python train.py --num_hidden_layers=10 --hidden_size=192 --n_experts=160 --experts_per_token=4 --d_expert=96 --d_shared_expert=128 --hidden_act="gelu" --moe_layers=[2, 3, 4, 5, 6, 7, 8, 9] --router_score="sigmoid" --normalize_top_k=true --routed_scale=1.0 --balance_loss=0.00854 --balance_bias=false --router_bias=true --shared_expert_gate=true --init_std_router=0.00955 --lr_router=0.00143 --vocab_size=2048 --norm="layernorm" --norm_eps=1e-05 --tie_word_embeddings=true --optimizer="muon_variant" --learning_rate=0.00611 --max_grad_norm=0.5 --batch_tokens=[32768, 65536, 98304] --max_seq_len=1024 --train_tokens=573200000 --max_steps=9599 --dataset="wikipedia_en"
Below are experts of layer 2 (counted from 0) of a mixture-of-experts language model. Rows are named router (the router's row for the expert), down (a neuron's output weights, with its number) and show model dimensions 0-191. Each number is 50 + 10 x the weight over its row's rms, rounded and kept within 0 to 99.
Before each expert's rows: "comes before" lists some tokens at least twice as common just after its tokens as in all text. This comes from a sample of Wikipedia text that the model never trained on. Tokens count by the router's weight.

# expert 21
comes before: "\n", " ", " 1", " 2", " 3", " S"
router:42 55 58 64 53 54 47 60 54 45 48 35 41 42 50 46 57 30 61 53 65 55 42 50 31 42 55 54 50 61 46 50 45 44 77 39 52 35 52 34 46 60 43 52 45 51 44 55 57 53 45 66 49 70 38 83 50 61 53 61 47 51 43 60 42 50 54 24 46 55 49 56 30 68 49 57 48 52 43 42 63 56 48 55 68 55 43 53 62 43 37 35 50 36 49 57 65 45 45 50 54 55 71 56 47 32 51 67 58 50 52 44 45 57 40 41 50 49 51 41 63 60 58 36 36 52 45 55 67 41 49 68 44 50 58 43 47 54 44 52 47 48 22 60 39 47 43 52 60 29 72 67 46 51 40 39 60 73 57 57 47 46 48 67 35 52 53 55 48 61 51 48 63 45 50 43 47 42 51 67 63 54 50 49 38 57 49 24 48 44 37 40
down0:55 68 36 56 60 68 49 54 57 52 83 44 46 49 40 54 57 35 58 51 46 42 58 54 69 46 53 49 43 39 54 38 61 53 43 41 25 53 50 55 47 51 60 67 30 54 42 38 55 60 50 51 44 51 65 55 48 58 51 47 57 59 37 39 49 45 74 50 43 51 43 50 39 46 58 61 48 44 70 52 57 69 52 45 29 48 32 41 49 70 50 78 58 27 65 42 49 67 43 48 48 56 36 51 48 41 50 48 51 57 36 55 55 46 48 47 49 47 52 45 43 55 43 64 58 60 40 53 45 51 52 50 53 34 26 49 38 42 49 59 47 45 32 65 49 59 30 57 44 42 47 42 51 43 54 46 48 37 52 50 54 53 70 61 51 57 51 55 64 41 24 55 60 35 33 37 56 66 59 38 40 42 43 59 55 54 37 45 38 47 53 58

# expert 97
comes before: " ", " the", " a", " been", " be", " re"
router:35 59 57 52 57 33 63 70 64 55 36 35 28 42 49 70 58 49 58 54 36 48 36 35 64 46 47 57 49 59 55 61 60 26 41 44 51 53 74 41 49 47 48 41 40 54 55 40 41 48 43 50 47 40 42 43 55 55 58 65 51 53 58 51 49 52 47 53 43 49 48 54 55 59 47 57 55 46 39 48 51 54 39 65 59 52 53 49 53 44 54 67 30 59 39 71 61 51 60 51 46 33 54 51 54 55 35 64 37 43 39 61 31 64 69 42 57 54 25 51 58 37 72 48 44 36 29 48 57 62 54 51 49 56 64 44 48 53 53 55 53 46 50 38 43 49 47 54 63 45 55 40 52 37 53 36 52 51 45 36 56 33 53 46 33 62 48 42 24 57 49 41 62 60 39 29 56 49 51 58 63 57 67 40 40 52 68 46 42 53 35 58
down11:54 65 35 59 63 69 63 32 48 60 48 49 52 61 43 21 58 45 48 48 35 78 43 41 34 51 43 57 31 48 56 64 38 42 39 49 57 53 62 41 48 40 52 59 52 55 55 52 52 38 50 55 58 47 36 49 34 39 51 59 54 40 58 47 81 63 61 30 40 63 45 57 43 46 47 70 46 40 85 45 44 45 43 57 40 46 47 46 53 53 40 47 49 41 50 49 47 56 59 52 49 55 54 39 37 56 34 67 51 52 69 42 47 45 54 48 51 46 55 44 46 45 56 40 57 42 45 60 60 43 56 53 48 28 56 53 70 55 45 65 61 53 40 55 61 46 57 49 45 53 38 56 43 67 41 41 38 49 70 54 59 43 47 47 63 34 40 52 47 56 67 40 45 66 60 51 34 39 59 40 42 51 53 53 64 69 51 45 52 43 38 47

# expert 42
comes before: " the", " a", "ct", " his", " S", " its"
router:50 52 64 54 30 56 38 50 63 52 52 40 45 45 51 58 64 28 63 44 43 41 40 49 62 49 44 45 43 54 55 74 46 41 52 50 53 36 68 54 49 61 50 43 80 58 37 53 52 56 32 47 48 47 57 88 28 49 45 63 47 57 57 46 59 50 51 43 56 45 44 46 42 59 38 56 62 39 54 45 63 53 32 64 45 46 51 48 57 43 61 52 25 33 49 67 55 65 42 52 58 47 61 62 53 46 36 52 44 62 48 54 50 55 63 48 53 52 45 40 61 45 29 76 34 37 45 61 62 58 46 54 57 59 42 46 44 56 41 48 59 58 50 51 45 51 48 48 61 49 46 41 42 34 50 53 44 43 29 70 49 40 41 58 43 40 50 52 62 48 58 46 57 62 44 42 64 52 48 55 48 54 54 74 33 48 35 42 32 54 41 56
down0:62 52 54 51 42 33 53 47 44 56 67 34 55 52 38 57 37 59 61 44 72 50 38 42 39 47 49 73 34 45 55 40 44 48 44 32 50 26 41 36 43 49 57 34 46 45 61 37 41 44 56 57 34 69 58 67 45 49 45 51 52 35 48 56 54 52 60 54 68 47 77 37 39 49 45 46 64 70 39 52 73 57 45 36 60 55 49 45 54 59 44 47 44 44 51 43 44 32 53 61 53 51 49 44 43 48 46 39 71 47 55 39 58 62 55 76 56 57 48 45 48 54 38 39 59 54 44 40 43 37 33 72 51 40 49 46 68 32 22 54 60 65 45 48 49 50 45 54 42 58 61 56 46 46 61 47 47 65 49 39 45 52 50 57 59 58 52 41 47 46 53 46 53 57 53 41 67 48 48 56 46 54 75 46 64 49 48 39 53 68 54 48

# expert 77
comes before: " the", " a", " his", " its", " their", " an"
router:51 50 59 57 41 44 30 59 56 54 37 49 47 39 40 57 61 39 67 44 37 56 48 46 35 41 56 61 46 52 66 51 55 45 48 72 60 36 59 44 56 58 57 48 58 47 23 52 42 33 30 53 42 51 54 69 22 54 40 55 51 56 56 54 62 53 53 57 43 47 56 48 54 54 49 33 46 43 61 54 48 59 40 47 53 37 50 45 64 44 61 57 34 51 46 60 58 62 45 53 48 59 58 56 45 57 51 64 41 50 35 53 48 63 61 49 45 53 36 36 56 41 46 55 36 42 41 72 56 54 45 43 51 63 33 42 43 68 18 61 63 53 45 46 67 63 53 45 74 44 59 58 37 34 41 53 63 40 40 57 49 44 48 53 45 36 45 70 54 53 51 56 54 57 44 54 70 61 61 53 62 49 44 53 32 67 44 36 47 34 36 53
down11:62 42 47 57 60 40 31 35 55 61 33 51 48 41 46 40 36 53 51 73 30 33 35 63 56 37 63 41 40 36 54 44 52 47 41 48 56 58 41 57 44 51 44 40 42 41 34 53 57 57 45 63 63 37 53 37 70 39 49 53 57 44 44 62 62 48 49 63 53 30 65 51 72 31 39 40 43 51 32 47 45 55 55 54 60 65 56 39 46 53 59 44 36 54 56 60 52 68 49 48 57 63 48 47 58 63 64 63 49 40 58 52 37 55 66 46 31 48 42 44 42 47 38 64 43 48 29 59 64 53 47 75 41 52 48 56 54 39 51 55 51 43 73 58 60 55 44 39 30 41 45 41 56 45 56 56 44 53 38 42 53 41 63 62 40 52 60 46 60 59 58 62 40 74 38 49 52 49 46 64 55 62 40 63 60 54 43 52 51 46 44 51

# expert 27
comes before: "s", " of", ",", ".", " in", " was"
router:47 53 54 39 35 36 25 52 58 63 55 44 33 41 40 48 71 44 48 72 44 39 59 39 52 60 67 61 52 51 47 42 67 40 51 52 36 54 64 42 54 70 41 54 44 63 49 54 46 59 33 72 41 37 48 53 44 56 49 66 31 46 57 39 55 44 69 27 54 50 31 54 56 56 52 43 48 60 38 42 66 58 45 68 57 42 64 45 47 53 37 49 59 37 58 61 54 45 54 63 48 54 47 59 55 41 52 61 28 55 44 34 53 38 32 48 60 42 52 51 50 60 37 45 58 47 64 45 51 55 49 62 46 60 39 44 49 58 34 68 59 64 50 37 54 48 41 44 51 45 54 61 36 63 63 47 60 56 41 56 50 32 38 34 40 63 59 60 39 46 64 56 61 50 51 48 68 56 57 43 52 32 57 49 44 52 50 47 54 54 30 50
down0:49 67 52 47 48 58 58 51 60 34 40 74 54 33 59 69 42 44 62 47 47 52 50 60 63 43 35 48 60 41 60 29 63 48 55 46 63 49 51 61 43 55 54 61 62 64 59 51 44 52 50 59 58 45 56 39 47 49 50 47 31 43 59 41 43 47 66 58 66 64 62 52 58 41 64 34 51 42 51 55 58 37 37 44 37 51 50 55 53 59 66 60 46 50 42 47 51 31 57 47 49 47 44 54 52 41 65 73 45 49 53 53 50 31 57 57 53 69 55 44 57 50 64 52 33 59 32 53 66 51 60 54 44 54 45 58 55 45 33 69 54 57 46 39 38 36 50 58 51 49 61 40 63 49 35 49 45 36 42 19 61 51 57 37 37 49 28 56 38 40 51 52 28 50 41 58 32 48 45 30 51 55 51 49 49 48 43 67 39 47 65 47

# expert 23
comes before: " ", " the", " a", " re", " other", " was"
router:36 61 48 55 39 49 50 65 55 56 43 49 41 61 52 54 55 43 53 56 43 47 37 42 58 48 44 57 46 59 58 60 73 39 57 43 48 47 45 33 50 50 43 37 52 56 46 26 56 59 50 65 54 67 40 55 53 55 47 62 43 45 58 42 45 31 71 37 54 53 49 52 53 63 56 56 62 54 43 52 54 56 39 61 52 47 48 47 52 62 57 65 30 40 42 54 57 72 53 74 34 45 71 40 36 50 30 56 42 38 44 59 26 49 72 60 63 51 32 49 49 24 63 69 52 56 52 57 51 59 42 51 42 54 59 42 42 56 32 49 59 53 44 36 53 38 47 50 67 49 43 47 34 35 56 45 48 63 58 52 58 38 53 40 49 72 56 57 36 46 43 59 47 56 52 38 56 30 46 58 65 44 67 39 37 52 52 40 37 52 39 49
down0:35 64 53 37 55 58 56 48 50 54 40 45 49 53 46 70 47 45 64 49 68 46 63 48 43 44 47 56 54 64 57 51 53 59 45 49 61 62 43 38 40 45 34 55 29 38 45 57 49 49 54 45 54 64 34 69 46 57 31 45 51 54 50 45 72 41 55 68 51 63 36 59 49 58 58 34 29 49 47 48 62 53 57 43 64 40 47 34 49 52 44 39 72 51 48 46 60 62 45 65 52 57 56 49 67 48 48 58 46 58 69 47 51 35 50 45 59 37 57 41 32 46 45 30 62 52 55 36 52 46 60 46 64 41 52 51 54 33 40 38 40 66 44 56 56 62 53 46 53 39 36 41 57 51 56 53 69 44 38 53 61 60 45 47 75 53 38 47 76 54 51 38 24 49 41 50 65 53 37 71 46 60 52 45 47 44 32 41 48 38 39 45

# expert 2
comes before: " of", "s", " |", ":", "ed", " in"
router:50 57 56 54 54 49 47 52 40 60 73 33 42 40 59 42 80 44 80 71 46 59 40 53 59 60 50 56 43 50 48 70 91 53 52 46 56 52 67 43 48 62 43 49 46 53 49 45 29 42 55 61 45 39 58 62 42 69 50 51 36 35 63 41 65 53 62 34 52 51 43 65 56 43 47 49 63 48 51 44 44 59 39 44 45 44 43 48 46 32 45 48 42 51 41 61 48 48 45 58 63 63 43 68 55 45 49 64 43 52 46 34 53 40 61 59 49 41 36 46 51 61 32 49 45 43 49 48 59 47 42 69 44 34 34 64 45 54 49 64 48 48 40 53 54 50 52 55 57 45 48 46 47 42 56 55 54 51 46 66 63 34 51 36 38 62 47 52 57 47 48 36 73 53 37 51 56 53 51 34 46 46 56 29 41 46 58 32 48 44 44 54
down0:72 48 69 46 35 33 46 41 55 61 43 68 48 48 44 61 65 52 50 46 57 62 52 52 23 41 40 44 65 43 53 46 58 36 53 53 52 42 57 53 43 48 63 54 49 54 48 63 54 60 59 42 62 48 50 57 52 53 38 32 46 45 58 49 39 29 32 44 34 49 64 46 53 41 39 56 54 63 51 56 63 47 45 37 65 59 44 45 38 27 35 44 56 43 46 60 43 54 50 38 51 59 48 60 48 58 31 54 62 41 47 40 45 35 41 49 54 45 46 66 51 37 36 48 44 45 58 58 52 48 49 36 38 68 60 52 56 55 62 65 39 52 70 56 58 55 55 72 46 61 57 44 37 49 47 65 56 42 46 54 34 52 40 73 55 39 50 71 58 34 53 62 47 47 45 56 54 52 51 32 43 41 58 62 59 59 51 24 50 50 67 33

# expert 58
comes before: "\n", " The", " and", " In", " which", " It"
router:50 57 62 51 63 41 40 68 55 56 60 45 44 39 55 62 69 35 62 52 36 44 37 39 42 44 51 62 48 55 45 62 59 30 59 49 56 35 59 32 52 61 39 48 46 64 47 46 44 55 50 69 49 56 57 65 49 53 43 61 43 34 65 50 37 66 54 35 48 36 35 55 51 62 48 52 72 41 34 41 57 64 45 55 58 55 45 52 52 53 48 59 41 53 43 53 63 59 54 64 38 62 63 45 49 44 37 69 23 47 46 47 37 58 59 41 48 61 34 40 54 51 41 52 43 40 35 62 55 67 40 68 44 50 52 45 41 62 41 60 60 57 38 49 57 44 53 48 67 36 54 48 37 48 43 34 57 42 35 49 64 40 39 44 41 38 73 54 54 55 62 56 47 51 52 65 63 32 49 59 59 38 43 42 42 37 45 41 40 43 32 48
down0:50 54 51 35 34 48 53 62 47 61 61 56 49 43 50 52 46 72 53 57 57 43 61 60 43 51 47 66 56 54 48 60 36 48 38 46 48 57 59 67 41 55 52 43 57 52 44 25 63 47 60 47 45 52 67 63 57 28 34 43 48 51 64 52 52 53 69 49 53 58 47 66 52 58 55 41 63 48 56 29 51 47 54 35 43 42 49 61 72 41 26 65 36 57 51 52 47 55 52 32 57 49 45 48 59 39 57 49 50 53 60 51 52 43 55 40 49 47 52 39 40 58 47 51 61 35 57 39 55 52 55 33 56 54 47 25 62 84 49 41 52 43 47 46 48 67 50 46 34 48 42 52 47 42 43 72 56 33 53 36 61 59 63 42 47 48 59 64 40 43 61 32 61 63 61 45 62 50 58 39 34 30 46 43 41 34 46 59 56 43 33 45